Weights of a small mixture-of-experts language model, trained from scratch on English Wikipedia: 64 SwiGLU neurons an expert.
Below are experts of layer 2 (counted from 0) of a mixture-of-experts language model. Rows are named router (the router's row for the expert), gate (a neuron's input weights, with its number), up (a neuron's input weights, with its number), down (a neuron's output weights, with its number) and show model dimensions 0-127. Each number is 128 + 24 x the weight over its row's rms, rounded and kept within 0 to 255. Numbers have three digits each.
Before each expert's rows: a language model's description of what the expert responds to; "mostly gets" lists some tokens that are sent to it at least half of the time. This comes from a sample of Wikipedia text that the model never trained on.

# expert 2
Sentence-final periods, paragraph breaks and wiki heading markers like "==See also==" or "===2012===", often in species or reference lists.
mostly gets: "===", "==", ").", " ==", " ===", "s."
router:120109145109175134133134119130151147104145087105098094134137117123128148165136166123149115108133091175118118096110075144141116108146145174126117137135148133134083147082100123139142097094107135063142132096166145101120084124127173123141111155137102124154146126116156123097105120097169138171135164110167138124111142121119089138130102127105119155116170133149158148141097078121091110122143
gate0:142157131145136118107136144115124098133118089129132133148131137133137128134133160135114194091164112134136122141109105160123134126125096123104128072125125188139136107125110117162104092123194137113111089161137152109105110137119128107118131146114100114174156145120090104094131178087146111168092110197134133105124139134152112143150081122098134162137118123127132173179119101144136147151151
up0:151150146127097134175135173156147150143127164113170162135122131165140113129136144143150153108153085146130148153126097137127106158099095133162127089151147127139137185088101118149144151152131116099121110142099166115126117159122145120149141121162113127128173150137105107124106100124125147192141158156117126125112138117178172167135075122136115181087145119141147130096106111105146110113106
down0:105119121104152135126160177131153126126124152123142117128126129145161157105106138121133140131075091112140108170139129160140104153163143101110159106084141156151134130085166143087101125133124166139108079146151174101158141091085130139142109160156128145146147150134112090128106111104174133157127152088177129170088105152135148107122103164109154110119146118137150152147169128141125131105147

# expert 7
Separators between table cells and spaces before numbers, as in " | ", ", ", "; ", ": ", "% | ", in numeric tables.
mostly gets: " | ", " ", ", ", "; ", " in ", ") | "
router:126175179153122112155146149101096164126165103159148127149157101085091152160117125121117113147136106129093125108109102154130103117088131150154116116128121125134128147118129143103131128126131092145125107137130098143158084134180110129129132141069115129100129099152150149125125085103123087189068124137152138114119132159131157141140107137131141152107195130137129121156116124109107122068100
gate0:140171148126123114152112122137073119174106096119149155140114156126142117077133125120118176128137136153128133126082142134154151154131148139155153072155124145143132098114116126151113116149169142106120064156134172117115114102156136107122115137104092128132141134137086100115099172109139127152095105139111126094143144137139115140157125127047138148148088146098157156172118127131140150104154
up0:167161152108128120140121185124120125143118130111189165128104122153144114109146127121128173145182073132108145159147142123160142132118094118141144096157142128166126169078136115156160149170126128118089120118105128129084132156109176110139153137144086119114128113109118072100116097113123132150144158129140147150117151135132160165117094107156135166101127104117181152134108109124137125136109
down0:094109109108156136121153164133119154109115138132151101135142109169150131152119145113151156154052112110119134174146152148127097137125140141112164094122143155129108169069135123118129122110139158128083101146141146124125132123113104133146127146089109137144138162137109090132126091105123119156126138088166143133114099175154165102123105138134189157100185132147117163127152143132128139099179

# expert 3
Short pieces inside proper names, often after a capital initial, in sports and music text, such as L-on, B-on-ne, L-an-arkshire.
mostly gets: " New York", " Washington", " Louis", " Mil", " Jo", " White"
router:137193097120110100141093135121129183106127163132143115135102127130155119114145129103101048126105124090102166175120163089162135128148147106157105104116139148141147148132130148115092135144155153144132143159095111109121113131122083151146136137152153131127103129104137173121111089105122160097175138127105110097101083144098140113142167155145126149113133113110123175103142139147148144128148
gate0:143137145141143133119133114124103129176081090147160146158131142114120134112153140118118157096165095131132147150126102144121101129130108115110160128132114189154146113134138086124143100135148125113119066148155140106101116134122130132121154159115092137166175161162094125083087183112132145169127107143102130073135112125103122162129102141076112123145099134087126181149113145133123149145130
up0:159144094122098124141120190140115177130152149135169139125092151158146101177117125124122149128146100120085126174138140130149134145119099111160158089119137129166111140101123149160140156152113123116096166136097161118108071156130127120124123126126097111123120145114130094127131100121156134155127146174116137136093146153140172191145111113124145179127144099137164132113114104119187121114108
down0:103103144123160122143166154162156139121126146164153132092128130129173154080114125146174137160077100078102140139142178146114100138130115112124139084102099162156126158083151139128104127131165147155111111154102164136136145134124114085120119152152120110156158135122110110159104109134180105169128133138162111154092099156130129144144114149115166113129167134148161146120155123123106129137160

# expert 0
Pipes, colons, commas and percent signs separating fields in tables, infobox lists and sports results, e.g. "| 2019 |", "Headquarters:", "2–2;".
mostly gets: "%", "% |", "|  |", "%;", " Michael", "\" |"
router:139136139113112120118149137121143147123114153139160066083148120114108138098118137114115080105116121133110136106127123136117123124133139083149164140146138146124099148126107127071116169110103151096138118125137075139107119129140087155071149129094168124129184143105152152099108114068157153181100122108158140132099140156152095112141104108130116110106177096121100094116134158126103151145120
gate0:100145137165105143116107141117091088138109092158139135119126155127125114120135134131107142091151087138111126155139109165123126119143117109117115070174147151150183105091108119166123141130165129105137103153124158115093116152138136131100152166115097143154144143127077137099092144106130139178120108174112138111133124130110098157142129167078116152126124113101146173157068103153135140126161
up0:170145154081130130156145178121139147136138167114145126123093138151134109150097138119148123117159081141143125180129144128151114132116094120153139100113149123160102170087130129137139149157115145125129113131101166136108145155107144136172120120163111105113128141097099086104112115138133146150142162140129141120082157136168167166146068099168136159086126109138179146100102113108144140108098
down0:105155116108119109142152157147138131122120160143147112094116125118163148089099137121161173130110120122120118151149175133136079162126123135087133095106135177174146150112153137131133127127167145146110110132138147122124137140146139127134095181147122124134156162126110117134088136145138133165137128133195147163102120138181136127114075172104161125114190122126146145110170123127110138137190

# expert 1
The word the (often after commas or in, e.g. ", the", "that the") and leading digits of years or coordinates such as 1045, 2030.
mostly gets: " The", "The", ", the", " Church", " Town", " that the"
router:140124112119123090110111138138077098086109146147124144070150103121140174156146116137101140120166113151119135124120139152125101134148113188158161110100093148124114125112132094141135131084158095131145165160138174173135084133126117135129117111113172123118119106172146154115100128136147134159101125153124073129112141150150104120178152151145102159121139137148173131140130086126124163114094
gate0:123161131134119122113125137106087106162098085120175135135138180136127143128192119118088162092123087126140129174123132179143130142122121132140091088150130144164145124148134099139146140123186119128117109124126197142112129135139163127131120146127118145134135154140062122090086185120133125163094133167093125104145123117141099140142131139091119157123107108132119154168113131127115134129147
up0:167183098104123141184135182135144132128121129125163148124107116123148116136128138109161141109151088137147153182138148109137116126095082127146143106141109123154091159110118120177125164161103106106136137133091140140128108150131141155163122116144105106140147146096112094124160122101119138162131185137125129134112140127135138175136079096177128183105121096123177148101119106124139117115109
down0:089124125139121115154158175121145118146102189102125126109139123140156103109100163149153180130078113104119129138124173142140102135118136116122131091097140177138114142096153140131108137160130146141128089139162113128152095114118124109131143188164100111123131148149110083124131106148150136178127148124175153161105094172144148099161073178102116119120138126111134153128148127136123128127151

# expert 4
Word-ending suffixes such as -ing, -ed, -ation, -ment, plus linking prepositions like of, to, from, by in running prose.
mostly gets: "ing", " from", " of", "ated", "ation", "ment"
router:151152175161144098118124095124103136084165099146121130141169143161115085085119194148116143091104120157125102104101090147117135099144085104136136134128104175119154116145123162151161135139146137084139145166107119148101170141134118157096126108138106121128126132173116111122137129128142162134150121125148099156148089100114154120167153127113124135104142129131093112116114064155139121142155
gate0:149139148130088149090118111096091121166086083155154133166151141119123121147159137137106157137128108149133106113110113165139117125121098112138117094149131147149142107114135091120117126122161112132145095130157184142117132117142119119123122152114096124139113166158080117102101183082143143147119104171118144074158134099128102161146130136115150151144074130083142153149093086143168146132144
up0:175158144124129123138160177148132104138120185121149125131124155173135094133133127090134173123152112133134136173140105145178150136142076124172141076157153143143110146096135111171166167175141138098145119127109153117060111158119163109151120123141120137125148136122101123117119136129144135158146142136121097123116117131180146136137106112119157171088156100133159135105111112124156136116127
down0:136111111109152140129156149138132142155115170125126105142135120130141100118122117136149142157069076122105120095111175182156119129151112134128109086075141198143122126110148145127114124114159165138134086147150137110087115134097126114113126135143096121126140131118110068147088127155159129159142128119184139143095091158125114107134089162127153117086167122131140154145126109127129162137161

# expert 8
Capitals and word pieces inside proper names, team names and titles, e.g. Hancock, Fas Racing, LDU Quito, Army, FC.
mostly gets: " Army", " Air", " Texas", "ick", " | USA", " USA"
router:134142146118166141156117123122148161115084155139161095127093138110108142103129127119154081137117090094094129126096148128129125152129104094133143139090133163141107171124124150129098157103122148152114175134111110170083121123120150137096131105075164146135097143154065135112107105098081142110119156132143139149143143125127142139154106153170109163136152131176151141109154121177131161152117
gate0:124137134141135123093148125098102111162114097144190131137129142120128085114164140115116167081128116138152137119121133143140125081150099137146134106156126162138149119106130119146129106131172127157119081134148189129109120135144150138145124130117077146126163152142102108097127189083120122175106116164147128104139141096105095129131123168075133127131082139097130171143082149106142143148150
up0:148139130101116120143124160120115111139142149108184154135119149154125098156121135105128158129178064121133110193124119146148137130110087099148157084166143152156101175076148158133144156148137106131119143117138152111103134129128171117172112110145103137128151151089135098088120119116133160141141137159104135133093145130140163168149086086157139169104132093143153113114112114124143131137124
down0:102106103112135145147176169158116123116121153141138124141126107143163121094121129145142162127094100090109117158122164158144095127136133124131145093093145150170134157078146146129106135124126147113112099151142117103127151153097127107165115155130128146155111150137090091172093113134154120188173121130157135158083103146135092134104076158125149113102165113151154147137134126121122146149183

# expert 9
Word pieces finishing capitalized names in sports tables and place lists, such as St-all-ions, R-am-os, I-v-ory, Mad-ison.
mostly gets: "ast", "ster", "all", " at the", "ater", "nd"
router:154091102091098142141102146134138201111155134127124091125102105095137157072070105149113137113148126101148112131145121093137137171123116096145135123144085123150084170104135134099126117102123151124097137131138136146156141158156087109153129089083141091113152145127155151126085110087109123144101145129140119121129144112123098118134099168151125151110173104108094127125127145127169131146116
gate0:133144116142126118102133106092081104137098109124186124149131142104127095105141143126093164117139100129146124133110126151138134098135111109124144101149138138164145125080151093134132124125155141149134095140144189118091108126127149118120112165138102128153152151123088130085099166087147136137066119159133141075158104107120104172123101168070110155125104145104123153164104097147116121126145
up0:156158131119126117146156165149137148134118155115153134148112123183146110133095107124124157110173067137122123171128161123126146151132109107133161089151120113168101163076128130163155132146131131150092151128121176135108110154097157119161118118132120100137156114119109117104113087133127107175140164135115125145091121122134151164154090101159128180099153109101175137116125096114168141111108
down0:088146109118131134158159194141147126132140129163174111117117083150156145128112128136166138122097090107115134161166145140149120153144134110105145090109130166128098168083178145115107125151113155160112077181147150118111125136095174106143111161118126107152133154123120116150102104140125119145135133105158137167107099146155113117135099165113164100089143123140121168132160136128121127131162

# expert 15
En dashes and hyphens, plus word-opening stems of Latinate verbs and nouns, such as rece-ive, occ-urs, con-, ex-, lic-ensee.
mostly gets: " con", "–", " part", " ex", " support", " Ex"
router:100125125158130113101147129116127120116117102134142140121151116146084145171113124161107097156139096127129142103128115145147129108095115124131111141174092152143096132069144133098096145078110139119143120096131086104137118132135123123088145099158151117179129136157124127138114092145148103185153090116125123143146154099115145102155115119085118179127127146074123053154118159124121166121139
gate0:100121128153111106116151149111106077156130108153140121135125175152123147153144168124122165100138089144116135148106144157132125125150117158120147079139137141135163120128125107131118105107179102120120100126148176096129105108156147120108126148123107161116148120125114157104121184117117121148114107165104103078113095105107087146117131153067118141098108126095167130152057094124146142124153
up0:169161133139133128169131181157127149157139170091167155142100150147120083130107142103117126122146108144138131152118126141150122133102089092122130109162165120164102139092152131150140165176118120143123140133116137126129134165126141106136145103162128123116136115111109081131120114122104129151153173136106112144114146123158162165141082105139136190099129081122176149073099116130127149101099
down0:106118118098154137174150159150140129144077128132145099124115098148171124104117160134138152135097100122122113155128153170127102134120133132111119088111144145156135142087148135112100116083147141119120106140147134126132130147137113111111137156127098133111147141140107116167088127138115136163112093102177163156086106158166110131116059173113135118087181119136137175152146105143117138148185

# expert 11
Word-internal pieces such as dis-ag-reement and pro-hib-itions, plus plural or present verbs such as are, have, have been, include.
mostly gets: " have", " are", " system", " land", " have been", " include"
router:096119087150139123151147117072097135071133105145071109118156147138101095130097128111115155126178121175131102146124111153127115087113117128138106159133109135146086120105111130119106170103108123075138146100115090110114098137152142137136133099154145134137133124118098126092113122092167149161161127086086129105163120135137120108124108138129097133140086126079096098108113133101112127108162
gate0:142148136143118126142134100095062108165136084140162133160133173113144108158148139138115166102113099152119113153114109152151132114145133119121113095151125167141157110135142115139111120100179121124132079148131155112105101099161163151138135144133092147137141151114103118089076143090116142164122096192113116084139116116128133169154107129086145151127097147092137177137127112134142140114142
up0:165163111107158119111121148145095125165126145095153139134117123160136079142108161102135142123178090158109142177142127162119122125126086102136128109143144139162098144078118122150145168177115125098128140135119137120111121155101147102149124115143107109122156124087130092092116122116097125171137159126112117111113173130162146169108111108158109171107130101109164151106090096074144136136128
down0:086115123089140124109153140144119136140107142138171113117148112148151130102112124149153163143079079106101114174157168136139086160115108098095148088096139165155164153093154143119115139130156161135132093134154143113133112123099142103133135167136142139134129163145072075144113097146153126172136106127168137148098106137140108109154101167118153110084155115143145144101141120130136129116153

# expert 12
Numbers in tables, statistics, scores, times and coordinates, e.g. "| 66 |", "1:17:32", "1.73 m".
mostly gets: "17", "20", "10", "13", "22", "23"
router:126094126101112148129132140109100122104139149150127083082129086108103126128090104160106116139125138158109117139110080135168148140114120121182138170086143127151186133128161156107137114103105110141139108132127105139156110136135144146107134101093078162133152116097096168168110127112109117100156114105134141143123148085107155105150093109133105138167117098123134137140156157140104144168184
gate0:136182149151121136133144129130108110136113096140132122188125168118101114134140123137128156088174095144147155130112118191155106101121131142127131081123144141144165119152120118128129133139157145133113106133141177101089117127130159090111121130114106122142134136141083113101111183112130156155130127191095146089115120129123091149144108122079136163149089145100139176141102113128130157141171
up0:147151142112154114146146187130125142133151157104150144119104131147148093145133134113130147135142122122093123152151154147151147143107080096105125088127113149170081140078149136176118145167116124114121147120112145109096137157110144133155163134123074125129147141116127106121130109102124140170139147155110102159110146149157137171158048083151158179100119117128168134124122105114150154128134
down0:111092118116133140138158178143158147128120125125166122134109088129147118121117153153158164133090067120131138149143178128155080131125124121113146096092129172162141109098133133118120151114120161140128108142128145099123144119108125095120140151135104134174132145134094114119102113153145155162142137115203147171084089146152124129152100148139161102123170093138141126139157120161105139126180

# expert 13
Single lowercase letters or short onsets opening a word after and, of, to, a, such as pl-ate, l-ineman, med-ieval, c-ourts.
mostly gets: " f", " m", " d", " b", " s", " c"
router:133111138168135141090091145116118153133116104137120076079149106181128145128134105118151116108141102123135128124136163151143135168097173127110133131177114107169123127130154110087133113126127145133142113117067124086098118083139116154133147127157135094108130127128074136128168099115127100119104100098127119187153123132144162074165144118106116141094144140135094118136151149122092172144109
gate0:139154142129135147106125134139102111157128100142146077130128164121114124121147125108115148113136110159129142154125092172142132137128150144123119070150103149164138129139119119142133113135165136095131093162127175117082135129175107135109131156120123135162119166117056092099110183106132128144097108165084140090152109145142112138152090149077122154136116147110138171166083118142152136134148
up0:144157144112101139158155164121131164122155161110166108133112127141097118143115120157135150113148084135134132160133141110134137124105106114166128104124164151165119144098119158148126151146085128098112121144093172117113103151120142139143150127147081112139161146102112073141150107136139151168168167138114133155107168134132157184128098099138137184090113093109167118116111110134164142116085
down0:114131113099134112143126157155091117114131162121129116131120126133149143095121126133166161116077102131106119169155171154123114153142159125125098095114169173141128141083113134116104124112117141171136102162131143115134126127148115138124129163128130109146138128132110109119127137141145138175117113095153132171050089173157109120154104184096196138095164145136148159111122132129124148112166

# expert 14
Final syllables of non-English names and words, e.g. -az, -ić, -ova, -is, -awa, as in Lascaris, Kolesnikova, Herzliya.
mostly gets: "za", "iro", "ka", "ria", "ić", "awa"
router:145091125146152153128134118135119130112122122123083108114102100086125161116113125125086120122110096141155125093135110142124134108148113078139123128110143115128114091141106145085149093097129112109074154083183127124149132137161134142119109112106149142135169149137106131088168103090145143133052136084146166096145111140142135125098097091164120134113171128165131100140148124166112110103136
gate0:120136157123126117135115108119071117142117124133131137140123169116122117144159145139108162079143130157125119172098121193135123117137142113130120096150125166122136117133122117156107104155148122110143100165136172114116121099134153123107101133131090124130137159117087096099106180092123146165114098152116103091139113139137103131145092149060126173123110112084116173171103079124155139132151
up0:154141157116129102143165201138163134125126148112166149121076115147131110166154118097133141122155096138136143185128144162147121141105087124123146071140128126131102158093135140140143141163116140111110144115110163126092128148129126112161106123168097122149148125080125093106118094128134156141149155151128121133093151106157144177133083103143150171093134104109162135112097103117151136110131
down0:083087111120145112193173149139139125072125131123129126131109093140165181123096121142179188108089092124099115154141154141135129133123147105125122105131141169151121169065146159153109129137133138137129109143143129101132137107135144136130113156119104142120134132146126090130095097143173114157148140123151134144081125137140126122138084138126188093092168130136150129120130141124124146120158

# expert 6
Capital letters and first syllables starting foreign names, especially Asian and South Asian ones, e.g. K, B, Y, "h" in Mohini, Bodhisattva.
mostly gets: " K", " B", " Y", " T", " Ch", " Q"
router:131111133132146133143148118174135134122093129138104129088084125073146128127122146107147093132136180145157126115109137101163129144110131173145133145118170131118125090139131128140121073100113117140082124117139098124153143087177147154080111093101129143123165118175124138094154099121122179141116118099099121114100099099125099145174151106113129112091131140118103083113128124101093127087142
gate0:131118125149115138111167162110110099145092117148165123146129161111117099133155139165146146127121117111135167127116131145149119123122141137079149073151122158134136156107140125167097118156135124081125100152124147118086111114145166134107120135104103141148129149143108117099080163111140142167097132205128144112131107147127095171137129116072096121126106137106147179188101116118121155137158
up0:146143124128133105135125174123142159145127181123167148143099147152139116136122124114139173115163098132134130150132142153129119145088080105103138085150152135150111148105133148139129158164145149101129152134113119156087086136102136109137120126159097105093130121120117075117109113124127118158158175157144126133097159150158169161127103098150134203078126104122145147085121115091135132096115
down0:093125101116131138126135157119118141118084141142150133150076086155151152117127109149142157129071120125109123149190199151124121149132106108102131101122122144126152169113138117128113118104162174099102091132134124089121133150098116134113102165117110156158114134128112107118094122125167118175129123139174141176109101145149121137141078169123160156119161122137136157153116116124111151128166

# expert 10
Single line breaks after headings or list items, and clause-linking words and commas like ", but", while, and, However.
mostly gets: "\n", ", but", " but", ", while", "es and", " very"
router:142120122102148151163077064094133122155116156131078138138159171143155079108137123165112112122120167168116114139139145112136121122133121134104147149084120160136119136140111120126104122087087098163150107117138152158134123093114158162135132130139112149125134131133157143109104089106171084128158145155146126109136165117127123092090128117086101146168128146146126174158116079156120128107134
gate36:138133106127134116200123108092142120152139135140065126144164172158185098134128120113153133120153123135102123142110109111120124149141104137122091115092117144144141132112118157175145141110111155119106147084090147097111145159103131122160125124161099149123125142135136152081123083176155131084136130144108136112159133131102110122095107098158135095164087115108109150138159132098127094096162
up36:105145153111118128145129129171148134136186114124099120125119147150110168124137095160086096149101154140111088138099150143122134131129144124152099104118159133071145180112152156096115114116152119134116140072113091133100104097097165127131132148168181093096148146091153088147124124080149122136113153151104146133136121139152115093130151146079137116082116131127093136092106110119132125132133
down36:140151102144153113119129098101107183113146107123135139111174096160138087160167152129154140103085095135152133134122127145097145133135167161123123104163120090108120079153137136162097153147155150151109103182172112148159137094140101122138104154121107164127115114144142139130120155163119129139141135128166121152152106136148091151132104129146123136165106129120170101120103116141122088122060

# expert 5
Common nouns and verbs in album, film and sports-season text, such as film, album, list, season, released, named, was.
mostly gets: " film", " album", " made", " named", " released", " last"
router:162080157102171108130139120145164162113137092118180133088155135174086154098139116158139125107089072112148163143135164102127122152107119130159117123150094161145115123115131117154099117183098122110110106167147104116141131141145097116151132142112159119115105113151106116116099148136156141154156134158152124171130166147121155106152100135144129123111132119147114089134145164089097137154109
gate0:131156155143111167132131110145079113155093108128158166154147177114139122127145134116109174119131105143151136120107121149137135133101145113095120101163132136143141122112150118130130132173161114100087101144141152122107123113140157114133141147112085129154124150139045105090109176107118116161104101167117127069138105137118114133163088118084093135123094127137167142147092105093134133139144
up0:173130147105128134174136168138138134156117163125160148107096151162134098139119143125141143101176064149098139163146149120136106105105091105135124092136123114164084144101126117138140155193125125111138153132128138125108141141109141095158142146175112135111126108093092102113126101133130143180125170150121118131088130113152154161150074100138117167118121092146167139105107123120140150123122
down0:107120119140109108149158154163153115130132135122176135131134106115161123084128138154145161123076105102117100177154164136148108157150157133140130111112165178118098103093147149115097111122147172125084061160158140104130129124085131134136109170122115139149132151106125101156108133135143146152108125131192148153119084171146127130142087135117148108081139134130145126138154139119115154117148